Weights of a small mixture-of-experts language model, trained from scratch on English Wikipedia.
Experts: a sigmoid router, a shared expert of 128 neurons.
Below are experts of layer 9 (counted from 0) of a mixture-of-experts language model. Rows are named router (the router's row for the expert), gate (a neuron's input weights, with its number), up (a neuron's input weights, with its number), down (a neuron's output weights, with its number) and show model dimensions 0-159. Each number is 50 + 12 x the weight over its row's rms, rounded and kept within 0 to 99.
After each expert's rows: a language model's description of what the expert responds to. This comes from a sample of Wikipedia text that the model never trained on.

# expert 0
router:45 28 71 55 47 36 57 65 51 38 47 50 64 60 42 54 67 63 39 45 30 35 60 41 54 47 34 40 65 54 56 66 43 35 55 35 57 58 67 43 31 58 56 41 50 47 65 43 74 31 62 43 56 70 65 63 28 23 39 64 58 33 66 38 52 54 40 58 50 57 66 65 49 64 32 55 67 60 53 47 51 46 61 82 37 56 46 39 51 41 78 58 68 46 38 52 36 63 42 46 69 43 30 58 55 63 53 39 34 44 55 40 47 46 48 37 76 52 69 51 36 59 39 46 56 60 51 57 35 64 45 48 45 50 45 45 60 53 65 41 65 31 33 37 45 34 59 53 58 52 75 47 35 36 58 35 39 53 41 34
gate0:56 64 61 40 46 58 68 30 48 57 33 53 47 53 42 57 67 40 56 60 40 43 44 55 68 47 41 67 57 51 55 63 39 43 43 63 41 55 52 24 49 46 57 44 46 56 62 70 24 48 51 44 69 50 65 52 39 39 45 70 67 41 41 56 69 39 34 71 49 43 46 59 39 40 49 87 47 69 42 54 43 41 64 55 66 64 39 46 49 60 36 66 54 52 49 66 55 56 41 36 61 47 35 51 54 66 65 33 56 62 49 65 55 51 42 28 45 52 42 58 34 46 46 81 37 50 53 22 48 54 65 49 40 18 60 19 28 47 48 51 56 47 79 49 37 53 66 63 31 51 36 47 47 52 53 61 56 38 47 56
up0:57 58 58 46 43 50 31 52 47 53 57 31 56 42 67 44 49 33 24 37 46 39 69 42 33 59 48 60 45 79 42 60 38 46 49 47 61 59 54 31 77 37 41 39 65 38 65 34 51 30 44 51 40 54 38 46 54 52 71 36 39 68 48 45 23 41 33 26 55 43 34 42 52 16 47 51 23 63 56 65 65 34 71 46 50 71 73 72 51 55 50 30 38 63 46 34 56 44 59 45 47 31 51 43 49 45 50 60 58 43 59 43 36 58 55 44 60 48 49 34 43 39 52 57 65 42 43 61 46 42 26 37 70 56 47 65 60 47 36 47 68 35 43 58 37 48 47 30 42 52 50 40 55 49 54 36 57 42 52 59
down0:59 41 67 50 61 62 80 63 46 59 34 47 73 43 34 46 69 48 40 51 69 34 42 54 38 32 50 56 66 54 50 37 41 48 40 44 66 49 58 70 56 41 59 61 52 39 55 31 17 35 52 42 42 40 48 60 53 49 48 50 37 65 13 46 46 42 36 65 42 53 51 36 59 55 40 51 45 55 28 21 40 62 27 34 43 55 52 55 52 55 52 53 43 63 39 46 46 48 44 61 40 57 37 60 39 34 42 51 74 38 50 78 49 55 50 50 51 48 32 57 31 44 41 53 46 63 27 42 62 48 26 53 58 62 36 37 41 56 44 68 24 61 54 46 62 38 51 48 49 67 54 55 41 62 59 33 57 65 73 44
It responds to: Word after space, mid-sentence. Space-led tokens starting the next word mid-sentence, often years after dates or adjectives, e.g. 1545, analytical, de, mono.

# expert 7
router:47 58 73 55 38 65 52 46 42 46 58 47 67 42 61 39 54 48 38 31 43 41 63 43 37 67 58 48 61 58 55 44 31 43 83 43 43 74 66 45 47 53 56 49 50 26 42 46 60 33 49 46 52 54 60 50 50 22 31 52 54 43 50 48 56 72 39 49 31 38 72 38 77 52 43 57 62 53 51 53 40 52 39 64 42 55 53 47 42 48 82 65 62 46 38 65 45 44 70 52 52 38 33 70 46 48 66 52 44 58 48 58 45 62 46 50 55 59 64 39 42 64 44 52 50 46 47 59 41 62 32 51 79 52 63 29 49 49 43 29 56 29 19 39 39 55 46 69 53 44 70 69 31 56 67 49 29 44 64 42
gate0:37 46 53 56 55 52 80 65 43 51 40 53 41 46 44 55 48 43 38 62 40 61 55 65 71 46 39 53 56 43 58 58 56 35 56 56 29 72 40 43 57 29 60 58 42 52 51 71 36 56 65 52 69 46 52 50 54 46 59 71 55 55 28 58 67 49 30 63 59 41 57 69 34 59 47 63 50 76 53 58 36 38 50 55 66 54 36 39 36 56 35 60 37 60 51 62 49 64 59 54 51 49 52 45 71 76 42 34 51 62 58 66 52 45 28 44 38 51 50 63 34 41 45 68 29 38 52 43 47 48 69 42 47 36 48 23 24 25 44 54 47 46 68 72 25 44 65 55 42 51 47 69 48 55 64 61 76 60 60 49
up0:60 65 54 54 53 64 39 54 42 37 37 44 38 45 67 51 39 48 23 28 51 35 52 40 45 55 53 53 59 72 40 65 42 41 45 50 55 73 43 33 52 24 47 46 65 53 62 37 39 31 60 29 39 73 38 35 33 36 58 37 43 68 44 31 28 52 49 45 51 41 36 45 47 34 63 51 38 45 56 64 64 53 46 52 57 61 54 60 66 46 42 44 43 71 62 27 58 57 61 42 38 49 47 41 52 51 48 45 49 40 30 59 43 57 58 36 70 51 64 23 32 42 51 19 66 49 36 49 53 47 38 33 69 43 51 62 68 57 31 48 60 61 45 69 28 41 49 55 31 45 48 36 47 48 54 21 58 38 46 53
down0:63 41 70 54 55 66 69 58 51 45 42 40 49 56 43 37 57 63 52 53 61 49 46 36 51 27 51 59 65 51 48 41 51 32 51 47 68 49 69 44 62 43 54 59 46 54 56 43 35 59 47 43 52 50 38 42 62 31 33 68 45 59 03 69 59 38 51 46 25 41 49 27 59 66 56 59 36 46 24 41 76 74 38 40 55 51 65 56 64 58 55 63 36 61 47 50 62 54 47 74 48 67 43 46 37 35 42 38 63 37 56 76 53 51 59 54 54 37 48 60 41 51 55 41 63 38 31 40 70 30 35 40 31 55 42 43 40 71 38 46 36 45 61 44 74 33 58 43 61 51 62 58 48 52 41 41 56 60 59 52
It responds to: Sentence-final periods. Full stops closing biographical or historical sentences, often after dates, plus the last digit of years and words like War, Navy, Corps.

# expert 15
router:54 48 80 49 47 51 58 51 47 30 65 49 42 46 45 48 49 62 52 37 47 31 46 63 57 50 37 38 55 57 46 50 50 64 70 56 33 71 66 43 45 56 55 57 42 46 63 52 53 58 67 28 51 35 44 37 54 44 53 44 48 48 65 62 48 66 22 63 53 31 52 45 50 52 61 53 58 46 39 41 46 58 59 47 37 55 31 30 43 39 62 61 25 52 48 67 60 53 65 50 52 64 29 88 46 48 43 39 34 44 38 53 51 75 80 46 46 31 59 43 33 41 30 43 44 53 40 49 52 54 24 50 58 49 58 15 79 55 54 56 32 38 49 55 42 46 39 36 50 65 62 56 33 70 52 41 59 36 37 40
gate0:49 56 67 66 60 61 70 31 39 64 35 54 46 46 40 62 53 43 42 70 65 46 62 52 57 62 40 61 53 43 66 52 35 38 53 46 37 44 34 40 62 37 57 53 43 45 59 64 43 44 53 68 52 47 57 56 55 28 53 54 55 58 42 61 72 42 29 57 46 41 38 57 44 41 48 71 41 78 31 55 31 19 61 43 68 50 39 47 58 53 42 76 56 53 58 49 43 57 45 36 58 43 37 51 59 60 48 29 58 62 46 69 50 62 41 30 44 47 58 45 23 36 39 80 38 40 49 30 56 41 50 40 41 38 53 22 54 53 51 60 56 57 76 62 26 33 73 59 35 47 47 61 35 41 63 53 61 52 48 54
up0:36 57 46 47 59 70 42 48 55 47 61 20 49 43 69 36 48 36 35 37 49 47 61 54 42 44 46 52 68 63 33 49 46 41 46 58 56 61 60 31 66 25 53 40 61 21 61 53 44 32 42 30 40 39 57 54 32 44 56 44 46 65 46 31 43 41 69 45 40 49 25 37 48 20 42 22 43 43 63 71 52 38 51 42 52 66 69 51 40 69 35 40 38 59 63 24 52 66 59 46 31 43 49 40 49 47 47 45 50 47 60 41 60 67 43 46 71 49 54 29 41 37 51 48 67 52 35 55 58 42 40 32 73 37 45 64 58 56 40 55 65 54 38 49 43 62 56 45 41 47 70 34 51 52 46 18 50 57 55 47
down0:80 61 54 56 38 69 58 66 51 34 35 34 59 51 45 32 76 46 56 39 74 46 48 40 32 38 51 52 53 56 55 51 46 54 45 62 47 53 39 57 47 55 34 70 41 45 63 60 26 49 55 39 61 42 44 47 61 42 52 65 49 55 25 53 45 38 39 55 29 35 48 30 71 62 33 63 57 47 34 45 45 55 29 42 40 68 51 50 74 41 26 61 42 51 68 40 53 58 48 51 48 54 42 69 42 28 42 59 84 53 55 61 52 31 50 52 44 45 48 38 31 54 34 67 55 49 21 51 69 46 42 37 49 62 40 38 50 62 40 68 31 67 64 60 56 40 56 43 54 51 65 67 52 48 42 46 46 46 65 34
It responds to: Biographical action verbs. Past-tense verbs and pieces after he, she, his, or to in life stories, such as won, moved, joined, said, took, father.

# expert 9
router:59 54 64 73 42 66 47 64 51 30 63 36 60 57 38 49 51 56 36 36 39 31 53 56 49 47 64 45 59 61 56 34 46 38 53 44 67 79 76 27 40 56 66 52 31 60 56 41 51 27 56 37 35 25 57 65 38 46 24 65 56 52 61 51 61 52 38 72 38 55 74 61 41 52 52 62 38 43 64 53 43 60 39 60 49 67 60 48 29 58 65 67 32 54 40 54 50 69 69 63 52 49 46 56 51 70 49 40 48 43 69 38 53 51 55 39 49 58 62 51 39 37 48 44 45 38 54 51 17 60 47 57 46 57 55 37 36 55 40 71 52 55 57 52 62 58 58 29 52 68 50 48 47 28 34 58 51 39 36 28
gate0:46 58 58 46 57 56 71 36 31 59 29 49 42 46 47 67 44 55 35 69 50 46 37 58 71 51 46 51 64 39 50 46 40 45 60 37 41 44 46 41 45 37 55 52 40 60 66 80 36 49 57 63 62 53 73 40 37 26 52 55 47 59 33 53 68 31 25 55 59 37 42 58 51 52 41 74 36 79 40 50 37 32 51 64 57 73 53 37 42 40 48 69 39 55 69 47 48 53 46 44 71 52 45 47 67 53 43 38 57 74 60 61 49 58 32 29 61 39 46 56 36 29 48 70 59 39 45 38 45 36 55 61 52 27 61 15 44 40 55 53 47 53 65 64 38 48 73 45 46 49 46 45 57 55 61 67 55 37 57 57
up0:65 68 53 35 52 61 43 41 62 58 50 39 67 50 70 45 40 29 40 34 38 35 72 42 39 50 31 43 60 66 39 53 53 56 41 67 57 39 56 31 61 28 52 47 60 36 72 31 45 36 66 34 41 55 42 50 52 43 71 49 30 74 46 52 35 29 44 31 60 35 43 46 57 26 68 41 49 48 57 76 51 32 58 51 50 66 70 73 55 59 36 47 40 62 62 31 57 76 60 41 40 47 35 51 44 54 54 53 63 42 48 41 44 56 51 47 54 39 53 32 40 47 42 55 71 50 32 57 51 44 38 32 65 59 56 57 62 60 47 50 78 45 38 59 40 54 60 36 36 50 64 37 59 46 66 36 48 34 39 51
down0:76 54 70 48 57 54 81 63 55 39 29 47 62 45 40 43 55 61 53 51 77 41 37 38 50 47 55 55 62 47 52 40 42 28 56 50 44 46 55 68 58 64 54 62 46 44 58 43 32 45 60 38 51 57 40 48 60 50 45 50 46 66 14 52 64 44 48 63 49 47 44 43 53 69 36 61 45 45 35 51 55 66 27 43 46 37 59 62 43 33 37 62 52 68 62 54 71 41 57 69 52 68 39 65 45 22 47 40 77 37 58 77 44 47 31 68 45 35 46 52 37 34 40 65 47 54 25 50 57 30 25 54 48 67 39 31 52 67 53 53 31 69 62 45 48 54 52 44 46 56 49 54 57 60 51 38 47 56 64 48
It responds to: Words in titles and quotes. Pronouns and first words inside song or book titles after an opening quote, such as You, Me, I, Of, plus word-start pieces like con-.

# expert 5
router:49 29 61 45 49 48 56 47 56 35 46 50 55 51 38 55 53 71 31 51 36 41 30 54 69 75 58 62 45 60 28 61 48 34 53 37 40 64 51 55 50 46 80 36 40 24 45 52 59 52 64 44 43 63 45 66 56 39 60 68 58 60 62 44 48 70 36 45 51 61 32 41 46 51 54 57 61 56 29 37 14 65 73 46 81 40 58 17 45 45 50 60 35 50 39 53 59 63 55 66 63 45 40 56 40 58 59 49 38 55 47 45 51 55 67 27 37 57 55 53 59 59 35 51 41 35 64 61 46 53 29 58 53 63 64 44 43 63 44 41 43 65 52 50 49 54 60 46 61 59 48 58 47 62 72 45 33 61 21 46
gate0:47 40 59 58 62 45 63 77 56 58 39 46 38 34 36 68 37 35 47 61 56 43 53 74 72 38 37 55 34 54 46 66 45 42 58 52 36 47 59 57 49 37 42 46 39 41 70 51 41 49 72 57 66 39 64 46 51 49 57 60 58 47 29 50 74 43 30 64 36 48 61 80 51 53 68 69 41 80 46 60 38 41 39 45 65 64 48 47 25 56 39 43 57 51 62 60 58 54 44 42 48 44 37 50 58 81 55 35 51 74 35 65 55 50 42 32 35 60 49 46 37 40 34 72 37 42 43 25 42 60 54 50 49 32 60 24 40 49 38 35 43 58 73 55 36 46 64 55 47 45 52 54 45 48 44 55 50 48 54 67
up0:58 60 46 50 53 67 46 37 52 65 50 60 49 54 65 37 46 31 41 35 54 25 64 22 29 59 51 43 59 60 32 75 36 45 51 65 51 54 40 51 55 47 71 53 70 41 68 56 47 44 45 41 34 49 35 47 52 36 59 20 41 57 50 55 43 32 51 43 28 44 38 40 65 27 33 26 41 39 38 64 43 43 61 44 45 63 64 67 46 50 50 49 49 72 66 29 50 69 52 49 43 51 60 23 55 52 62 54 45 58 40 66 42 59 65 43 67 37 53 20 46 41 55 40 73 44 31 53 61 56 38 31 71 42 47 46 62 55 54 69 61 39 38 45 46 54 39 41 41 42 51 36 56 48 51 28 49 51 41 38
down0:67 66 67 57 51 46 63 51 54 44 38 60 74 48 27 47 56 58 48 54 63 28 56 44 48 62 61 32 40 49 47 47 70 38 58 56 66 61 50 64 49 69 60 63 39 55 60 48 35 60 71 35 57 45 35 46 42 42 45 77 41 53 02 40 62 39 37 58 29 54 61 38 53 46 43 64 66 68 44 43 64 61 41 43 39 46 62 58 55 42 31 58 41 71 60 54 62 37 49 61 52 65 51 46 48 33 41 45 81 55 52 63 46 58 60 54 66 45 35 55 52 34 37 55 46 62 20 61 59 43 44 45 46 42 45 38 43 72 43 39 48 60 51 46 60 33 59 41 54 56 39 70 57 49 45 34 55 58 78 46
It responds to: Table cell separators. Pipe separators, spaces and opening parentheses in sports and election tables, e.g. "Detroit Red Wings (2002–", "| 89 | 32", and subscripts in formulas.

# expert 2
router:35 38 69 47 38 60 56 61 62 57 42 50 60 56 34 44 54 55 55 51 53 32 50 61 66 46 38 33 67 66 53 29 39 37 62 36 38 79 60 39 32 43 58 50 31 39 55 68 59 56 58 46 70 62 50 51 57 28 55 62 52 57 56 54 63 71 33 64 48 38 53 62 61 42 46 58 58 30 40 35 51 41 49 48 37 60 39 51 22 45 67 51 43 55 33 47 53 62 79 48 59 43 56 53 64 45 66 54 30 43 70 39 29 56 63 32 57 54 83 38 31 51 46 51 58 63 58 50 45 70 28 53 53 62 58 34 78 61 47 49 52 49 38 55 65 61 52 46 53 58 52 55 30 48 65 64 69 48 31 50
gate0:50 58 55 42 60 55 81 40 46 59 23 43 57 53 43 57 54 39 58 70 52 47 37 62 65 76 46 47 41 41 66 67 41 39 48 41 48 28 52 49 49 34 52 45 30 45 51 84 39 47 64 49 62 56 65 51 67 46 45 46 51 63 23 35 60 49 33 70 62 29 35 75 67 54 65 55 58 65 50 54 32 48 54 45 72 54 45 32 37 58 49 56 64 59 76 51 49 64 47 41 57 44 36 43 75 81 48 37 43 55 47 65 47 61 52 41 61 50 40 61 47 44 42 72 33 51 50 31 58 56 59 61 44 32 52 30 43 39 51 39 55 60 72 73 50 40 67 49 42 56 38 52 44 47 55 59 60 47 49 44
up0:36 53 49 38 38 66 35 52 34 69 52 34 64 48 75 60 52 40 29 36 50 41 70 47 48 54 44 51 51 77 47 56 54 43 47 44 55 67 53 45 72 48 51 21 57 28 66 22 68 31 58 31 41 53 52 46 40 37 47 30 41 64 35 32 43 46 48 46 54 40 44 48 44 12 67 51 41 32 65 63 53 44 56 47 59 63 75 57 59 61 50 47 52 64 69 34 65 60 42 49 34 38 59 33 56 53 53 59 48 46 44 56 51 52 44 36 59 43 61 37 48 61 44 37 77 62 43 34 64 45 41 58 75 47 55 59 62 48 42 56 61 49 39 68 38 64 43 53 41 64 52 40 43 61 70 29 49 42 43 44
down0:47 54 64 42 52 57 65 67 55 24 39 29 64 45 38 34 61 55 35 52 74 53 41 42 61 27 51 57 61 28 44 43 36 43 39 66 52 56 59 67 58 53 49 74 43 53 54 28 34 45 55 44 66 42 42 56 63 45 44 56 32 68 18 41 40 22 46 69 56 35 33 35 61 54 53 61 45 59 39 35 54 60 29 47 41 50 75 60 52 41 57 58 41 55 48 36 65 50 46 54 59 61 30 59 29 40 41 55 70 41 58 64 62 39 43 60 54 40 42 59 53 37 36 58 58 47 37 51 70 44 40 66 49 52 26 48 51 74 33 62 37 48 59 37 67 41 48 50 40 78 45 54 47 46 42 46 49 57 64 44
It responds to: Prepositions before objects. Prepositions after verbs or nouns, introducing places, times or objects, such as in, on, during, between, near, south of.

# expert 6
router:44 49 64 58 24 43 27 84 45 25 55 57 68 74 49 73 66 56 51 47 42 55 45 50 45 57 28 65 39 52 41 27 55 54 67 35 36 61 68 47 36 48 53 30 41 40 37 52 43 44 65 44 41 53 61 67 54 44 58 51 59 50 77 72 43 63 41 68 45 72 58 40 63 26 49 77 45 52 35 51 32 46 46 58 61 75 51 44 34 38 39 57 34 73 45 66 38 50 56 44 41 40 43 54 45 60 63 78 51 49 53 32 45 62 64 44 55 44 47 44 47 59 52 42 50 41 52 57 34 49 46 43 42 63 54 36 46 82 54 44 43 65 51 52 45 50 46 55 51 51 47 50 43 63 62 46 38 51 43 27
gate0:52 58 47 44 56 59 68 45 37 46 40 52 46 48 52 67 54 43 37 72 42 47 65 73 73 56 43 45 43 38 51 49 47 34 55 48 43 50 62 29 55 41 45 44 48 48 58 61 38 40 61 52 59 41 56 50 51 46 52 50 62 61 23 36 56 47 23 69 39 33 58 75 39 47 63 70 53 76 35 46 32 39 57 55 69 68 35 57 35 49 48 66 59 44 57 53 48 61 34 33 59 33 65 40 51 54 48 29 65 64 40 58 45 60 49 43 51 46 46 57 39 34 50 84 33 43 46 34 42 44 62 42 44 20 69 28 24 51 57 50 56 45 64 57 35 58 64 64 43 51 33 63 55 61 70 65 48 54 54 72
up0:56 53 36 49 49 65 44 57 45 68 50 46 52 51 69 46 57 38 38 41 48 41 76 43 49 49 51 47 53 59 45 59 46 49 36 52 58 65 45 48 58 34 63 42 57 30 55 37 41 31 54 36 34 69 44 37 55 33 64 25 47 68 56 38 37 44 31 43 60 34 36 46 57 40 52 33 38 62 59 66 51 45 54 43 52 73 57 72 65 57 37 39 44 72 68 30 58 53 45 38 41 55 47 31 34 49 43 59 51 42 54 43 48 60 53 34 69 56 57 30 39 43 63 34 84 48 31 47 57 57 27 35 71 46 54 57 69 54 50 56 73 39 48 74 34 43 48 41 33 64 54 28 47 58 62 38 48 63 39 26
down0:66 52 64 48 56 64 72 59 47 57 48 41 58 42 45 36 62 56 46 42 78 42 48 33 42 38 51 55 56 42 48 46 55 37 55 54 55 53 41 52 59 56 46 70 45 50 59 39 18 43 58 34 55 54 50 40 54 46 36 49 44 59 43 63 45 36 56 59 40 58 62 28 73 71 41 56 52 61 54 39 56 61 36 48 41 58 54 65 53 39 34 55 45 68 52 53 60 58 50 57 53 66 27 61 53 25 47 55 83 43 56 67 45 47 76 46 49 50 54 61 52 27 35 73 66 52 09 51 74 34 27 49 44 55 38 31 49 67 53 63 28 59 54 41 73 32 60 49 43 53 52 63 58 57 53 49 54 75 59 45
It responds to: Infobox and list fragments. Periods, line breaks and short codes in infoboxes, tables and lists, such as St of Stance, country codes ITA, GBR, sentence-final periods.

# expert 11
router:62 38 61 52 49 48 47 53 55 31 51 31 70 65 45 66 47 65 37 58 40 35 51 55 67 70 35 49 52 53 45 49 29 19 55 59 49 65 76 59 46 42 65 35 48 38 59 58 50 48 50 42 46 50 45 49 38 40 50 56 56 39 48 49 65 61 23 50 48 49 56 46 64 62 29 75 47 56 50 49 47 60 44 50 53 50 41 48 56 46 41 50 31 74 40 46 58 74 64 67 56 43 40 67 42 55 65 46 20 40 63 55 33 56 48 24 68 41 74 42 42 24 35 38 52 63 31 40 43 70 40 49 49 59 50 22 51 57 49 41 82 40 45 42 69 46 41 41 50 63 51 46 30 66 41 56 42 49 44 41
gate0:66 43 59 47 45 52 74 41 40 63 31 36 47 36 45 55 32 39 39 67 48 32 34 54 71 56 43 63 45 42 59 63 44 32 43 43 43 49 51 38 49 38 53 51 34 24 58 58 48 39 64 57 66 52 57 55 45 44 53 51 62 32 23 53 67 37 31 68 48 32 46 49 34 50 45 71 57 70 34 50 30 38 65 55 72 54 51 56 43 41 48 59 77 52 65 44 46 49 44 48 64 31 53 48 63 71 63 29 53 65 50 64 49 48 45 41 35 48 54 52 27 25 49 71 36 44 44 35 46 58 57 37 54 14 54 27 41 39 51 41 54 53 72 56 53 42 56 49 50 56 47 60 35 56 73 60 40 35 56 51
up0:48 62 54 50 46 61 34 59 48 51 47 40 56 43 76 61 47 39 29 25 38 29 71 53 49 49 51 60 54 67 45 67 41 61 45 53 44 58 49 35 53 27 38 49 56 36 58 30 55 47 73 37 42 52 54 57 41 51 47 46 35 57 45 34 32 54 52 40 56 53 36 53 55 27 47 26 48 51 43 75 66 30 60 56 51 63 51 66 56 58 44 40 43 61 65 39 53 79 46 37 37 55 48 47 37 28 47 66 51 29 50 62 36 55 48 51 70 42 59 39 32 33 64 57 73 46 38 35 79 57 40 37 58 46 38 49 58 44 32 65 60 37 37 63 34 62 55 31 32 50 61 26 50 57 54 29 46 50 40 47
down0:62 56 71 53 68 61 68 61 63 24 26 46 58 55 38 35 67 52 35 50 61 50 48 30 46 26 49 52 67 56 44 58 66 46 58 57 53 49 43 74 61 58 46 55 47 57 62 34 22 42 58 47 56 46 38 60 55 55 55 54 53 49 22 57 66 19 40 65 41 51 36 36 57 56 45 65 34 57 35 46 54 46 43 45 34 50 57 55 50 43 32 59 52 60 59 41 56 48 53 62 75 64 47 60 31 27 42 49 68 55 57 65 52 33 64 61 45 36 31 48 37 45 43 41 47 50 18 39 62 41 39 45 48 67 39 37 43 62 39 61 24 62 45 41 57 36 66 49 42 57 45 65 55 55 47 34 41 59 71 35
It responds to: Auxiliary and copular verbs. Finite verbs is, was, were, has, had, may, could that follow a subject noun phrase, e.g. "Featherbed Moss is", "the building were".

# expert 8
router:68 50 75 54 49 47 45 46 60 60 61 31 50 65 48 52 65 55 54 60 46 53 48 55 51 74 53 52 61 50 52 47 54 47 68 36 34 47 68 45 57 56 77 41 49 59 50 74 71 34 67 40 40 49 37 65 59 37 53 67 46 61 67 60 76 70 56 49 33 56 44 43 51 41 31 44 45 69 34 47 44 45 59 47 45 43 34 47 52 53 58 56 44 69 52 59 30 47 40 74 57 36 46 57 43 58 56 51 42 35 35 33 57 71 56 57 54 35 57 39 51 37 20 57 63 55 49 66 43 62 41 68 62 66 73 37 30 64 58 29 74 59 27 40 45 40 42 48 58 53 56 70 56 51 56 52 30 27 39 60
gate0:65 52 54 44 62 55 74 32 48 68 32 56 55 53 49 59 64 36 57 58 54 50 60 71 70 57 41 51 52 42 63 58 57 48 55 54 31 58 56 43 51 29 55 44 52 47 72 69 45 43 64 53 70 46 70 48 52 45 55 56 44 52 29 47 52 37 30 69 46 45 41 59 58 59 59 64 46 60 33 51 38 47 60 58 58 67 50 39 50 62 54 48 45 64 50 52 40 59 49 50 62 51 40 52 90 74 58 32 67 60 36 63 49 66 41 42 37 52 51 64 32 46 43 79 56 49 37 22 59 46 69 51 48 12 49 19 27 49 50 44 56 41 58 57 41 52 62 55 41 64 30 54 58 46 59 56 67 43 61 66
up0:43 58 43 51 50 72 19 39 43 43 52 41 50 52 59 62 36 37 49 28 29 40 48 33 40 59 51 62 62 65 41 58 53 43 47 62 53 68 46 44 49 37 62 39 52 39 57 52 49 19 60 47 42 66 46 34 47 37 43 37 36 77 54 30 30 44 50 55 54 41 55 55 46 25 52 49 41 60 52 58 63 48 48 46 32 62 65 76 56 67 39 41 29 50 70 34 55 78 68 36 42 44 33 35 48 49 52 60 53 37 49 68 44 52 46 44 73 35 49 31 44 47 52 43 76 47 33 52 63 60 30 42 67 57 43 55 66 53 51 50 54 34 47 49 45 56 39 28 36 61 69 27 45 44 61 34 60 49 56 55
down0:72 58 69 31 52 69 80 50 58 47 34 51 73 49 33 40 63 52 35 38 70 36 48 41 40 41 56 55 69 38 37 46 54 41 62 46 53 64 43 67 56 38 52 58 54 35 49 31 41 46 68 35 47 61 42 37 55 34 36 68 50 55 31 54 48 54 48 51 46 49 51 43 74 50 48 65 66 47 35 37 66 66 40 33 32 53 49 59 37 38 48 68 52 59 59 43 45 51 42 56 67 67 39 65 32 35 55 54 76 48 53 60 59 52 33 57 46 38 46 57 50 41 40 63 53 44 22 61 61 43 42 50 48 42 41 29 54 59 52 62 29 50 56 51 56 40 40 38 61 55 46 68 49 53 52 39 35 63 95 50
It responds to: Dates and list dashes. Digits starting years in birth dates and tables, plus dashes opening infobox lines, such as 1886, 2024, "- In office", "born".

# expert 12
router:49 33 58 68 50 69 26 67 46 47 64 50 47 36 60 41 56 37 36 35 40 52 59 61 66 54 35 57 49 40 40 59 56 55 45 68 39 51 86 38 47 60 68 42 34 63 62 40 38 36 63 29 41 52 42 47 33 49 33 77 54 41 58 41 66 69 52 64 54 47 52 40 58 53 35 55 43 54 59 52 28 57 57 60 55 81 52 54 44 37 63 78 54 60 47 65 48 65 41 45 53 61 50 62 62 55 53 53 43 44 35 60 43 59 60 39 48 43 63 40 58 51 36 81 44 48 45 58 50 74 41 55 43 77 62 38 40 53 40 48 61 41 28 49 47 54 56 31 55 50 54 56 43 65 50 70 49 39 23 29
gate0:47 55 50 53 50 61 74 31 43 40 24 43 40 40 46 68 41 39 52 87 45 48 45 61 75 38 41 56 37 54 57 64 36 40 55 50 36 48 45 38 55 29 52 55 46 31 64 70 34 47 58 59 57 45 57 55 51 27 65 56 65 55 39 50 63 42 30 70 55 41 42 63 46 45 53 74 44 65 48 52 41 44 62 49 74 44 40 53 43 42 48 59 51 57 58 45 52 48 47 52 58 56 40 56 50 64 48 26 47 61 38 59 56 44 46 29 47 57 49 63 48 41 50 78 47 35 49 29 49 59 56 40 46 34 66 23 26 41 44 48 57 41 74 53 27 42 70 62 43 55 38 72 61 56 76 57 60 40 62 66
up0:57 53 43 38 52 70 38 52 46 45 47 31 47 45 56 49 47 51 35 28 46 44 59 40 36 54 58 42 58 65 47 71 39 39 48 53 38 45 48 46 60 28 46 53 69 34 54 42 43 45 37 21 37 70 41 35 42 35 66 25 43 63 51 29 36 50 35 41 24 45 49 53 57 22 57 37 43 60 46 57 56 27 52 57 52 72 60 67 44 58 41 42 40 72 65 33 56 55 56 31 26 46 51 36 49 37 58 60 57 33 51 53 45 58 65 42 68 47 57 30 38 19 51 45 59 51 44 53 62 56 27 31 71 42 49 54 63 57 41 67 60 37 47 54 40 50 44 36 33 54 37 34 54 52 65 26 61 52 56 49
down0:56 49 53 54 72 68 70 59 51 52 46 55 59 60 37 35 55 65 58 28 77 42 53 29 40 29 65 54 76 56 41 63 52 43 44 42 64 62 48 59 64 40 52 63 69 37 60 30 16 47 62 43 66 59 36 48 61 45 44 52 36 56 24 55 46 56 53 60 39 52 58 32 67 66 58 61 48 52 43 44 58 47 34 46 39 58 60 50 46 44 57 55 44 61 71 54 62 48 39 59 70 67 42 68 37 40 41 67 80 46 59 57 45 50 56 54 41 46 50 59 38 28 38 49 57 57 29 49 58 25 38 46 50 59 38 49 62 73 44 66 21 46 62 34 61 40 53 45 52 65 43 53 45 42 32 48 53 48 70 56
It responds to: Table rows and headers. Pipes, line breaks and dashes that start table rows or list items in discographies, filmographies and award tables, plus Nominated, Episode.